Weights of a small mixture-of-experts language model, trained from scratch on English Wikipedia: 5120 steps.
Below are experts of layer 3 (counted from 0) of a mixture-of-experts language model. Rows are named router (the router's row for the expert), gate (a neuron's input weights, with its number), up (a neuron's input weights, with its number) and show model dimensions 0-127. Each number is 500 + 50 x the weight over its row's rms, rounded and kept within 0 to 999. Numbers have three digits each.
Before each expert's rows: a language model's description of what the expert responds to. This comes from a sample of Wikipedia text that the model never trained on.

# expert 19
Digits inside years
router:413552582497525477588556630475578550500536477451439459526570526494563431552533538518565468462509490478529589429548593606451559521426488402510505438412524561511480475539521463565418437501493555509503547465465462536489507472587437475527374453524522472422514524496479485439539569417512476484422544452568490484519496518465461457495400535475497561563525505507498504460511518510415480603560
gate2:468508581569532435515477564468414468507468507497476474512490470467527526518468591538560424459488557549545447470520559516503512473542317493396493402459562585574483427522554512521511462553485486535512550491525554532468510427406489502484451506424462508455565395481482501516504546413430463517512584512539473522465466497517511484500539582453418477545567471469553532685472482510524503566557
up2:404518367458558505509545539602462520429466504416465500479454473471515520477456530437488535467547491528506480527465439546508532495493514504495389557574556443450474445566480500496545489474553480522514577525607529575554550481473479607431587520484548558538475526502442481514391452580543518555508419481553628516554459511436513498513517463497537603506538523596490549558469610404505471490469
gate3:520463364514482504489537563545541441478592582445499420544490577403415570612490512516466586469424560502473534470524509553532555523552511486385430491494463496545535459522479486533519375422457527560385484466523448606444512434497495488531491491536547464498486477519528423476481479543474582463535519451514542461497465495468515368415475510561539567474544523433503545461451460530522544531434
up3:481406523480538469547545428481580477514525534437511458546617589538562526503505522450497454490495526481439523479519383479384541478507612536474501553492526487528569444454556413490547461475485468523501541577529593523445490484447508553371558521452533446508538387571502511490443479506594546534541373473488569422500449562524530433468520600508452515528414506467496499495549539505565505525445
gate4:380607458497472451483461465498546492424549498514582485507587444503567474529502535495451582455543500474514417539595445544521380544483478489466564485506470489538456448442464514552522520456455500508418613576469459492462477498436491431658476552498487521490524504533528440581448554473536436476475599514443422497516518472529461503525464393518640508537496481479504444434484489496463467439574
up4:515519554519447477526503484522569409504521489458574486556552557428579493492502511531452508440571421516581430561498530510580438600464482536423513492513482565570527475466391425506523525476378475580519529527520516440464536392460513390497542441481513506495509524509520456581456587561554392503476534480489571504525471544561547513541468399434513466493523440572531573521509448552451493584587

# expert 2
Table cells, name fragments
router:418551511457481535503480555412497514462565527481489511574574516535509416551458584470554475489494503476506555492556577580471486513545575412412507443446560575503503369632474481578456363436454477528522550496455491608498524509531459483553443455576480415514495491552390489404533539460509491545474504503548512406492488481489516516480432450581490513466503563391526519497507542482482528482548
gate1:518544497451418479522583475591443591575520569515505460478471497470442541571462536491596530517475481591567480475482586480542500547509613467495562545476421422545481449566517495483479461522426424536512490462567545442524406438547497530512506533335555501560459451502499480438528609497509549429497594486506508546476540466508524425510419570472497483529434488388427499465453483451469482481541
up1:395406563521478470522516547585530524483439582590544390502390439484488500422574488566490615425494495524555513550552569536414499427462484536572585470500541552530503446552451411527475511581505470539513454485441499463478520493469543420478525538506455499487559517626432473574471540469506441535524564477533530502537606528500535478530494391510493453461432496534510564499501454492512520568576
gate2:439497468468518508559514563454534527546435501563492488531573458513519424429558416471478551573459424624460516436516456549465531552487509459429532454643643549497451563424507544451489464486525529547493580533435470490466515483530504498569441489497457569450471460495437468516555472463554501533558525564582520487397525574454452509464456532439421524446569537478570518485527561600464507515586
up2:473438503453496461521474407599490491470476573568579501430547460517562415473550509480528534539595494510542559510484513420460499423480546437511513526503488484374467519506465505478561440608480476490505511407437551629537554601540522522444572443497535519601454483419541485469539455566580584511478417457425511550555513478513579462498437498432530498473564552538548470509557495481443491414524
gate3:485531459496457486481464563475500467519531629500450563528498545459490439538488469463490573500478541546532507423512499488479569491564578436476405508529556463570543507521639551507424451431569530536483467481361466501491438473492524466506494512561403467486517418506467459502549537499573585405433580410488504475505536445470581496492425536510477514545480555534484496595361529417470511410511
up3:419558509427482382486431593541526567453535512517468497474585516522474427554506483522477456590463506480424523487478512504479479534452469438514517410473519534551472535508449450514518394543525514402480553552592576446429527496444504560450538508449492554516487450567487495469538567498539472546512507624461591516523453499542468543538391636447415488503514455530492584505577574499490467600463

# expert 28
Relatives, quotes, realm
router:462483587500514566536485546546616487464537484499505521470554496462493474491519552523523528456541479471486501460598584548482521491433538443468474487397512584441579456528499525542479389441462470460522581482423449520466347482533453543462444442564464455487454570537494517461600506480487490411483559404538476511575590494407458437456468519518507497475489535438517420487517443490386447529606
gate2:453465426461435476512486591454525504553464445460523547437504455498535416449473466517471583524471479563527394534583416523502534490456412457431585510540549407486510475578484540433484371512417520512501511428480433542476452558550469467629458492522507484440574502412494414450516512380448458521545540541553515516461492539483528558495445514528566525490566469495486530536449479494413562601521
up2:458461508549504527506497430608462550454458516559466451568499549488447557487470576530476469539515514517513572490481565502572593495566555464469439493566461553527517509586548417538553467508505499565518553590583551520402564479461456517386540512468524549562466472589531595579377457562553528563468445395484548563539464449512579481527567508478497504470517578483461514517559517497588436443503
gate3:486584452479517519453475532533497572497594503500499612565453531523458544498502473516476498497442462528445443562495608545553600483533568472547633460525565472437506492455564580568471460455494525546369517471435509375440572479477500435544505499509417514544442486547542483506519525519437608436477558363491483529476522546439511475481531538472542501509535471478469504477565519567425575480575
up3:501533504501463455541607455583576502552490444494541461393620452501567448439487513460454552501561450517459532546482483514554497452484558520554564572555555530498592562504546529504575500565568471459462557562537696427496493466517529512476527458450491586515564485478454460519414498541480485606474511475533506517510523519581501453499495585537399497521569476506486482555520585489454534544585
gate4:335496452499529566561438500465510588518474561511521533513566491562491489499494461506482448485602510540404474507534542541496451534494496504518497460435451461590408477493441537476470515416489549599446593512563448467551509496455492603492421517463536535525539580501496439528421457548444500559497551463468465501489575464518471512480477429510488588469470448498373387464588495418443473415468
up4:463396418518485487531457415503583532583519547431494570466505499458435437485539494507448530489620442542402495512458631464576510516498514493482529451436473469610461480478382490578515485439411551604521518500534494463524489452494521542417478469455504503583506478519538460521478481551497417566450573527517554497535542530594591501508458545504414539499549449506454474467585470487448585561489

# expert 22
Common generic nouns
router:447571585468561494563468556469556582511468520438449510547531555519517462565364542470570457504571511573514508514559536521463522482421588476492455425449520589443522471581548487566462471466463498488533539521459503570513466564548487532536453428545491402481467523557487446410588610491455527467457539480575476505480481455444495426513396499518553595444525534464545517477461519465379432470545
gate0:565501481506602522516484548490514479527554465571553536502523447525565455470386569580544454526523582601437493545480519523572422464497540515477459498460453514591470479493503519505511490445502440505529588518408572571536462597505474550459527403538483498493484489526557516555535558437510389500571574469494530558417513428464426536538394556480570593442547511507418488439484439504561521571563
up0:535530537474530497470458407486494461514520427551526429461533462551570514561415483540518405519460447550434449513474441575522471468578601550623467534474403541509494515529466492467594514496505480454506524519480460540541454532523477443405548416482532527583541365468491506436583424514602560443518528458446541557502534434588479523480438553494544492434597477518477496598514472497558556515474
gate1:518550457456525452432511509444631548604513496452436565515475427482462575553519499411584428488507568468515496488497495465547513559511556472476468619534578603529400497492458484508429503532455516497538424490469506413492507517532503572530469474391577385532542514512432488486455506507426487512507555467572506605388490494525450480518448566489482589485517498489492553442510560446472387491474
up1:457506484559455495475445455533568528502489523522440556526435409504506531501418485547500495503482474511480557563490485425511475486544459480548578494557464515519563522449531451572521452483414480401492490650597588513454525466456490377498509438490399560564523512526471462631570440528523498508481532596492482508574608473484591490549473518512440430481455465471474559537418537480489630522507
gate2:546545501457489549590543601447535569541497525524395485418582496396503478447415476536447505497507553572579509510530460494548528500435465489466492484571565467534432518540454491500568489482383506523452543497586520584454524416581482512524415445432510539448535452404564536585571476488440498533537610440414519551525416519534472485564447570486486542527507552450500557485553538502469450499541
up2:517515458521503559463489424508511552452444462473538466531444526477464454542451524548505488512504598558518533488463531393502513529536479492514406542483544532455518524512477456448548439437493458444569502435446454617524465485458456452415657495506484406572485426525509559403420387572558520483483450447533525417580501456576561472489464410473491508405604554450480481501472541522492538562457

# expert 13
Sports action words
router:479521546493578487548511552426549612473501544477466520460542555525522521530463599554620503408459513476552481502526559592486514428503485421537460456432462607465543449559602476631454430480465569459481562516489545488451476539550459568622457485470452458485511565584446457422503534488466514466473469464536425526600473496481472484444509510579583483461450507522543468471444508475440465547556
gate0:484591538461460577551459578551467494524533531493438513494550466459520524568471522480488440443631571563526523471589634492492518454507505511561499461391529522483446534564465442509494499549642524530609543504357544485445501471512447599481463506488444492491543497492540497594478547459457417488534618467510529513481531420510491461527506528487478542538466502464482448498463428451531518612562
up0:538573499545395498432336514511490500538546509543446467511530475542507572449458441539499418439497432508494509557431534478547594479624513529605560575451515550491438507580409502506494458572565551562579538454612498500500492467440466504533462499449512547460541470457524478584534431519540501454512473544407509549493502544566587478510460503489539465367541547453533472572486491504489524521461
gate1:479601456542377459474620536566585529510577570490481493537558427424553437534546562450493538494396457536576535532422541464612459498529517457582488430477540473447504612527482498444450553602561478467557487474436475525472495484559457464539487421557546497540470477509506497473541540512426458508470539514496514504436431517474432428517570433531512475450473553452506562521473587418522459525541
up1:523550537555468523501532472589552569441494496545487527488555408443489493574468563558555536590494527497563489484573512496493500422517510419459569470469435555453598524510516538446510414488439436595606523595422476543572498505456512450522540444567457518529498524599507415569494513549496456575514441570474557502543498603507503556515507382567496449408526476558551556478485459499546521448567
gate2:466455450451561489550467512478576521545479526500475530543468395555540480474465548436504517506443527606561532490515489523516586472482464473476497496504618563560483521532463517589449480464460511576511583469492508549490366502578517452597456497452512565504570369478527372498407553521477370541526537551458498520464441487584461466424538514445438497540499448451479571502492410535514495575505
up2:528589464523557465453473498547443451479547483492525446416507427430518424459538550535561541542536508504409474406535489484506612501508528521603479475443505475456467519565489531363481525552478461487442480596536510462411501489448430489379603473573557631452453528525472479501521413475529512515542470453453606505542512408444575536553452504500483536517545521500599489464542509467447511527503

# expert 35
Spaces before numbers, prepositions
router:439554538465559618520484492442576579441557510493441525551536551526612405519504562455556513553522460442478483469525546498479470464478508455452533466495506508476477436502542525535495428417398489516511585579450460513493505539581424544526476463485438505483520511606440435433573524422449547459436455435567499413521451475480588468447472472611516522454461510471529470455405517431433412446520
gate2:448445447458533428615501574541479589462515485455470518537567429483579471457443487545469505535444493546584471472524472474487453466480501471507526437589572500541527478549505502575487440442491505480434586514573556484596481490564499544615343550493507537521557440491544465529438472378473449539545597583463522519485479538471462553514474534455388546545522496536515549508540553583528459521558
up2:599536463465518567430538559472528570528487460576574532398443490461472550534497550477519507515509582539519475563526559511510533487482524507634441496437473498475551434517525508368489528501561512550548550435458475498387475492518469593429483488471598499520484545479506546471537514566522426474511349375555493536484573451509455499518419554503542551494554517484401500529548474427514461449433
gate3:393567505448529539524432563516508583446525531463365590564422545527441472432451553486502425516435551516439460492536531480523537514469541485460560599554530486460461491452512533496521456455492489514393507623404444529484559493421484499513562519478476410539459480511426511465570470536521654463487557432492531462474547461454550505382501509594500496446485509451462480487461436534462523469523
up3:447554485394471438542504518527613552416535510523501489491557440507521492425498537549516496415563492408478478487517608483466573448430496481495462572470542463477530451431548424536508448469468536465395568486467463500519525525495568444467537472484481495482697464609563457466546499437560539512475534495415562518496453542433484509548555578477455544594425467522506563512435526513530529522451
gate4:524478457505541507583410441464490500441453407438456424543490479516472524572502538475438456467480468480481381423608501507529573486492427494464526541524406440473501483524441605531486454419430566570475482486445528567569539454428486444606474468551392501524553506499505485534457481570595439495482493509481463518545507539541559550498398455612543513539470391475497474477497499439428469466447
up4:488445511537504486585485441527538532537463492485458494551402425566532505577464501463436519500509412493524432539494471428550494579500492477502476506488413478486437553573446537503475479407404554524529484512455558512556503464475407454562489460456486472663546507612510518631444518538514397525448543538456440528523485546560575512497447465557534545527509364548468552584537458494451532491471

# expert 29
Country and place names
router:396555548455647587592602576450562467502506504491448527483467493499543444508507591527580531466511515503470540514573573522462510506435539454444508459488513510514519473547550519555404417436411554400480585482445487568489475570498411506515502491496555429501462510534473511474528576486496509488441519390586450498502539539418440462473450441535518505490510547482555544504455538510433439483623
gate2:533469477419500486508521507459547466532459526596448523494529525451492420402416539480438454454500396565583549496613415584557537486489477460440564530524546548558459521478493580501519482495376525494578510499569480386407541511527481595585446483465532552426580431521564475475509538504455549512511542588532493553475515594489473512492462591486491540496458452427453535526579531512504477501571
up2:502569457431546494573473461468467506523458454422524519520467448461532497429474557536553481550563621467544458588405563442468583499473490435563416465457570496460489486514487535463473461539541506568459537449480455533470597523518526518413477503518508498478535574499461612545423479549456578597462463451527582467480346475472555433468476505609481499491483463507457549538535629491523521522466
gate3:426552411424496479499476607500423552489591493491509520518523514462397502507485561499490441503410487553447504474492586502419536491569504478531553446468590534509543498602494475406601396459388548456463536490560490552476523545520505477522449476440469403468524431494436541503524457494517524562461505497539445583500457469515571367537527582531492493509402450438547568549441484449496522463464
up3:521554476474507451543494467513620455450555493435535480391606476496551442544492495421511502518552495464525501489610441503582540550478570512575545557503600560513510558508390520529533470525420500428444501496481570511595487556509532511450562511424485490484471461498569444480533498512533463553458480464482495514472480448554547496560475600552528549552287464488528503537510604473486471518461
gate4:463587498544429542557568506498558597523420533517460524522515556505518514585518432522483459423436597642498531507526532518416434465576452513524540430475600484528482552488494569466500465455513521578426478518514492569597556515479525519575454540481448519465489484502410506502417570535492440537512568507537446540519477438563576489459519414499503518497445459416505498405546377450475416510461
up4:486506476482545514632584478542511554468464414473488529493538510427491514465608509516441530423508469537531428531464586440430513566530590473431593465560611489502476574494410513555497465514457524583507485432542470453580607573473529428527461553468522485565596476513471491498464509512510389549551544466443536540528440501520583543502456517427489446472467502542555589501446466555516521447574

# expert 51
Event and date nouns
router:503489564502509564532515603505517519493539472541438549560457452549524515536501567399626523467439523466517499443587513520435452534441509465503533461429562569490524445599525501534389430534497521483498534484516496533454479502519414530536448527452514507461436529586396502426581536448487494423392533447630478457604521476483516455462476546508530454489506525492568414483539555476380461540562
gate2:521476555494583413517455508477535584510493542535442534452492417542452450535462497503506499579345491502534415538543442516458540536483349485451524430543482532484537556550489467525475482459417470472493478466496561514562467493563451550635422513586528556523472472509493420475465497509428493542581631579543531443470543481521492480484507506438507588502451494416576512602534435479461479513486
up2:423428399513464448575608519536474502425478484514552615508450486549539477469452530542491520553531452610516543545493484452471608413561489470543505532501484595424571461412436505528512489506567495526461508463535383535560438550463497480401526512487497545482565526444482550485478442527583482526498455445413498546600457529472460533514434437575500526578472575557469428567506539488496511490568
gate3:495565521535491511513582555582521538536556523463527565524472493483411541476490474529487450423457462538530498557493471526448560486561521476532509433490519580422559570449512577462559367483513536581445517451546430485492465490503478480625595400523428444465495477555432545504555552515499618454453441468485520459597553448507540461452469544505472457446530500411627565506492499463486435415545
up3:390510486491537377563377487455599523410543489443555444551557453436510500538554531451584476458580425529468473479554522496441509503411507592436388558470486580524516470516445500576547443559513526470490501564496510463497475513510530523399588523494541468568508504506514458505474540497527519506488493557435488479511419465425465574557473544446420487534465551585477491539438578490443582566461
gate4:368552516465509458566351480491501519540500504438489498542520464425497510540598548471477522414529555519651501461531509513558489472436515542541576526517558490611514477556437592421500548530472608524467510464528523542478498537529528492581448586552374514497542515462539474486522549540522458533531547558515478527498472462460512576488479421538548551528489470499453465446480385390453474503547
up4:535497463529547509450545553506447583493549481439558499479482527549522489460517463529551438494461546417547393537457432491457546554499374493484512462431482588501469516536489600483605537515497585545499518543548445498578443452533488451512502478482568423604493572502517419545481463524545381515420468463526548468523488569530531480548549540515540528516488481684482527555423431571494567491545

# expert 42
Adverbs and word endings
router:482496517484531622532456511429556520457489508469489469488601487563597453484544551435532489491576467514500533468518551527468538465391530416516557424448489560490500516549485451514457485435493518486442587525451560528449485533592338529533391470496485477490471547519476537467609561413517494499420489398539433486509563473443465496489500541549508490419526582414546476484425484504438459427578
gate0:386540505514562554536527496506493528577503402506572598498441509534568570578514515590493459488563495505482474449467567508461550502505603467534538524524452499494517487506459458458392490537415511564470536457417475543514514526569479482586465545519436531432515522540508463486469491432430466465524515395489445480484565435471516454515432432496565503523494403333539440409456499466539403515571
up0:488509555528510439508516502503464515551449489477546582525468517496480618553494495577530419478470514479468492532501560508533581433522591468521480533562520535419510480487548496478432513548518530555452487414431458464525473453521481477517440510536552536496538557512554429437502420477390617447544518410434342444605549538489504385474437460465553535472569413466577474544465572472528421525512
gate1:500508503460484468490517558494521601525543573499519461482450463502447544586521472490545395501542472547567477545571496570589469564474529475480520441523568551561449486594538535523564498488491439413529500516451504522596366384508400497524493408396543475534523403544498491494584478481420560484449523470462506572426525532533472422530532455549518523539501467566432516408538560467436452433477
up1:536390507473527448510558492502578504530471575494567426478418549519391515478452452547461517450581589458542487579555489488445468400462456464437520513488478533533550455503505508470384496422483403475558469425431543443529470411470463503536443516482516482499523483659493381528457473498475507526490512542462456499515557523405473479507495450530456470406450444483407529389474511532513560481543
gate2:434452453485552475441485592452494606535546496449469477426573570493527491448472457468461492480425457504517462464477435517469528439511444511448519373481554482540399466603515530473531517484489553460512495465476521551437473497582546523517456517527519525524549456466526394495438679399406480504503590632468544529466571509562526537496524519479414552511503455549471512502436553532530476545564
up2:503550500592437421515571480474470520405446355514537526499417459483515430473474558560532553430504569547493513481502532487469587508461557486462475587467469547456499470487515601485463463493524451467445583457443564546557502567562466564472553562476531593540475500556478588485458383518569488450583390498545579558491477433438548491518433465515472456538602471496515505462554505445483506513439

# expert 24
Given names, place-name pieces
router:451450540490525514561575516479592491463549480478368522435498494509546482486434514525519542539514510497525506479578585527439562520524517390477516449456473577444523372519506515560495426493499460465551628465455479533560400486490418477532437523554530468490483584537488450490518529458494513437365516450514523476563501474410521518415428479533530544463506558507590513468479582384445468521593
gate0:616510550555546442506493610480560488474491463568481551513456467433567474503518536544490491377518455487498498512577528551570534581534513487532506510438508528441562550519434482524507458347446522560457615527400516518414434569534476546467405470505528470489519517414508547519479531454425438464564527495543531485518546511456443475587483438529499483548497489522459473506376491507511577585601
up0:586503555585472422493505466601522551507421464497495476521541510480526477448460444543459513468480471519515495487477593493625583526521602526496598591515518468498489557517533516464487526438494464581432517516524496498592532544467462482501479519431503484488514454482517512417549463439584489483584527543444545604489409448478448514411395451503499523531507531547457485583470442550478671568571
gate1:574527450582466491497523567514510468529512554466518474441502501544477515567555541437572477442485474509534449546490478552598486526543505471555520501482485484539581493544610528488510591528352480519505457597491566520480392402524485606532460482429637549629443506516454479531520579514473554441542503478486475469379522561476529467417527480560515553494565508463441414468502499443487488455472
up1:545439465526447473495511482606614464509410479599520452483404505521501533411546494478496525552460510435444472601539518430454556504484410483466525534479448422524618385476529478502565473508500540496524545504500538570529395432489495524521506488522455478547514509498533441502515447494556415505495353596465531520499492581514478527522556511529567495461542525501448527464391497579508569614455
gate2:558429509462490472559417595410553427568479419479487501451560479467573516422431503470466569533433584560509449496501451485458542467488480433439554419551606468477473497392567570387470476475503518539413530496468484458482517492509498548511456492405535579422529424461566494485505561435490480519543623489478548474513517498442475523492400562499435509480468550514524476528493494590520482578578
up2:544489488490475507544552460515462461443467425516526596439507507459500549473438500512509544503426646635501481528551537427481531431470508429434481577491522535422639345454458576428537493501500507485476480488409433468511604515491519545481613471448427460559485503534513448461529526533533471515502480499454537475605482433471461471525502503604563506558526542476458442502546483473504461526567

# expert 5
Line ends, name syllables
router:443523614473502551554402594396534576446540493512517588499585518527547417481537579489514503540524489530496502489556587568459532509454497439459536461402546535430467440553497507519521430450452512493530563554456540484479510494592505499500425458446485443465474531601417520429511463401437434446421501404558501506515484524490444478462499488504521478509458531480557445519500476442430468510662
gate1:500398410518422455462557558507565478565507539492496481487487387464447530590404567442542429481537533484533473437420495492556457485480521483521520497528560556545534528536537459552553488530396487462518444500555521638510426435586492581523559370395516580527509448522483456508471546485454545477559618490499531532423531554483478488490418539526508541468536470462436504524492505583462546447509
up1:474494512499533523492448534545495543563572540532562448520479457604442537453473470530551444478499519431438547586609563536506491389524489502518527466461463548449557452538524533507410453494566465514470406546510547379502489532412452504488460537575499450545528520588485409487533418524555445522532399539531491534529547425408515520521455480542533477379369409559499481448464433511505525488465
gate2:500539457320514483511480555426580502570458455537548491495556467500478474450421474600516496529522501573528560417516435593470540462559454531455484512535544531517417429553502566524540415505498548448559548465462514513590462475589481508612490474453593510587532375462497448536522449531411499525543576567435553532437474517589443520568545521502494497496479518470497529538464490527501488441537
up2:521480450491398546512479438631437478447458430460521485548480553448501460561527548482515578501506468582521429513460630504604540497463518464447524659537463560487544416501504577515559506514495523594440475634514568475452506521502498486464519483556441515508445480582529505516493503495460477484525439506464494544523472462450642542439449498549576482553513530505490468424504499492519569415420
gate3:440497501500475515493498477549570498577552545444445514495484521526431607487556560476519468391415480559445530574474532606461534441450536468495489419506477572411572585536608499455461451556541522522484520432455562493553524490535476491508602425491456496516457475598426500447574453501505619524493425463440547446513546465481566500519507529565620512481491453445561476459436496532475477417564
up3:534477450529494345553428507556553570535481568506545455396563481540481588503514488527464577555530557434416471545494447474514483430439481443480511516419543493456506490425400503647514537523521521574441512468486591502596534516422527463439557487490464491465535517393560537506528520480451515463473496420471479450526512461511477540426489600431507528576557454503504518468542569494496567567439

# expert 0
Name-initial and score digits
router:430519532476533493559584590477539588458528512524430477479466558514508402534407591516549491529509499552561526447609550531419521561465584396502486439522507567540519422554531530524437405448423455453490611574521487528460409510516446515561464464563520474471509520501444444443513510455450490484471586500591448456514506465481507488487471475582495516414519514464513529467436514408438402455565
gate0:535456507490486528448449473455441482511540529494478438581580489490539497492453532490586540494504500539517496573629576529562475517486486485467504426388550561554459412516516474507462428447442457523510534485469558557475396453564400571560447418456489481458546456490495482527462576413484382512474538449456489530532549538462405481514467486408532641507496567492483467495486525406484529615552
up0:412446565471517503421547415414502472468494587491513562510532475564503544528491440528553433365416526457528488473471439490423472435550504458530518585498575488427552526404498488486521538464456615611457447531550476468551574583478441517541435578479492501482469501529443462424523475478488555416489502454503470545481568453471580527463475484533591461453430506511499401485506490508476507469377
gate1:520542424554550472561477488490405528478497582495428495458485441508423499465508474472609528476511524497517405434549670504486557481533567458510501514492526484488611395482507495478574522531512536457554521551346419522513476430564481522468512388532566463506473482478392448534593568509511528377532556511439523583488531472490521486526569467540547523531480530532485523480509503448505416495467
up1:551484583496473595445465480491585415569467431497527470519523543536612458537523585548457574520442495569476501570536478544525421451422440496451516502480402520534488547544586534502472456507460429543485417530582570467538458475540476478508475519520489523482568447560577516487451395459570450553548487567476382406505526468499539514445401478498439478434456453438484488386487470463472548514539
gate2:420465507475387452514526511484595471501409487442424529495508440531546413436480460556498482554401455543490555504420488514415518440470519453413473515530595530496398499520518505530425477439575530630500598486508491498465475484518465470518480604541577463555545473416451424502520450493396412527542579566489503494538524504512535391460479529503403511497505488445471479566434505518521543550515
up2:532586441479500516465552571619468518499537437515502509539414469530419568503518482489476510585519521546486495511490606454548573435569502437546534528517486524372642426567401507514548457475482566468498563524482612516584541521552499479450540525559530497543472501473573556519541504582506593447421492434484571465579464452433549433522521492500531497512598553488500520543587462469478506486480

# expert 18
Mid-name pieces, spaces before numbers
router:550518554479520513553484534410565545420475463472440517540550552502565463520523580455560511487526459555583473459493567523512525526457504391500473438505474573450565374521495510557397466434526520425499561529505529476503415463616374523519422441518565459475419558548527482469557563433474477506421518495499486486543542496462479374430473486534489508479545600532582432455442522485460490517562
gate0:511543524559525476489449524441447596551472463602495470527498557544492466536504593581585434447414515570500488499501620636466477488439527522572568493418484562535538481450544452482467509478479538589459551444485504474528374493571493561633458482486445457511494480613539557512516496416447450504534558465459506501352565435447557510544519496512508512509452544501489451485482495518516496538492
up0:545442516442483527524580505570570518456481503422445442434497476452503568512451420464437472462530502466533443452497452531449441514544495482484476607537586521524507423571539532461541478399474509514476546438489428511564568400529460444468528598362520498529598430463495466501477477590475508436465471385450499577549518539568484430405482543507565413551534492456498516557492489423537478489457
gate1:524520450562471471529526604483528571484495543519486542552499433540486518613498498469557462512433498534529491517527501640568452513595569477429509443547447617469477493541531396520430469543478438478465444474490535485454472458545378553499506491513588502562544445434462437481478531516389607464523572413485469503408540548487540424473497502489497466520469549479479550462414555447481474394468
up1:502460686547577526533493432497578522480494466591590465446456487524533556503514516481523534508553544492471522535554463573503485335528512490570431492519462539575542473505524513541491491452456534514510484571473577517520357461509481505470547449551506526548577493571516369574513415484494430526586497468479504495532555610497481465526467431495480454528543503540466489618482477551519543460502
gate2:572520536493552495689477517428512491498498482555408488609484454486505469425444495535485440499481470602560460349543581511431507390532457473500434387523546456539512440502475533526483441364439503481436544529548491533485498518541464526470489523419550524512580501513549495496467516419539534533513639544503550432492441555478499504494467538521449486536440453529461543526500498532496511506539
up2:537551435447550452511545508598434435416474571491485538480468486513445413527451529526454491540525440549481476492525572533465524536542565466491424595560536539475523422525483510465474484502575522623433493556553463435562596481518489513406523384457557506565403503464476572497478612545473560525548489438452516512565466490464523534496417491474524556539491474482494513610501627451474520410483

# expert 48
Leading digits, sentence starters
router:416448584506549565532548569422545529456500510524492484493510524569571465497503576456533524478559477461550596491635545580492486495465563439455520446438543566482493398578505540503447454484465438517481618537446520529533434526504413444510519524527493427457484482528512436500538528422528488403385551509529434522514534460470440387381429504541534515532563551525480470494516471516447456508587
gate0:418504548476525596612472517564479535406537447559451510516533482536519507523445540520490557413556537513505472458556528505474514444543543509497537561460552459495402492443552536580420527406448520560532527570461544589494515474531482494597443477491456576351549432500503506440517557388437486490556605390473449565498517482473473482482562419534495552544497543466443475519545451458558537476517
up0:489520549539506580474530529543532470450546410528530463524529482623550601553498506525482467474505483405465532423470503590483541386445570513503515546523542458469506531527458460500470502545536526567467536504536427506546481466444489470494618514461486589437534438458434569419698439459464537532549537434429512499492503513511496477523515462562603500491499521524499425521590380469499530461473
gate1:438540487515423537494514480497522511507431476443548481522525403542444529508539497453487534419523504508595535511474545529613426468602587548529497471555417463497491425513558459460463487541505462536461436500349552498556495492522536527486562454479523533431513437472445517485528520494509557394548545425530523465463504526536565449527461495558587487537402595456577378422532524512435523537614
up1:559474462515567439513516387531564510528376502578567436522502483529472477472526527505455609471494491518510508535580497569477579435480412530571558513576531461520561453511462478504466450469485520510456465522517550474581505623521476526474584445429433506547524468648491391569542524486631458556549434510490468525483500522441557459584547515499463536520421419478497499458471419514492532529526
gate2:502498444447526434546516508399483450578480484473515476493497404504569541508582532461493532495419407538529531589517440545553473445511582490458613512530580511443482463560547492528536475527440506494512636410495544482554500423534469491541445575502525502523583386547564428548467461542460457405551583519544471567523460562557542561447502607487474531488517496491483470503496473615551472548542
up2:559518496499465485468529457602492570441512597504540540395420551556545531414554511513518540476506605556459576571511556443541555556506487454499509518520524522445554436461547500433533467488542543515506519568556485526522561522460508533426573512467557561558432503535474532503513528480587594553459461413441523502529424404479557660495475418539594530512517599503467518539482470412476454506493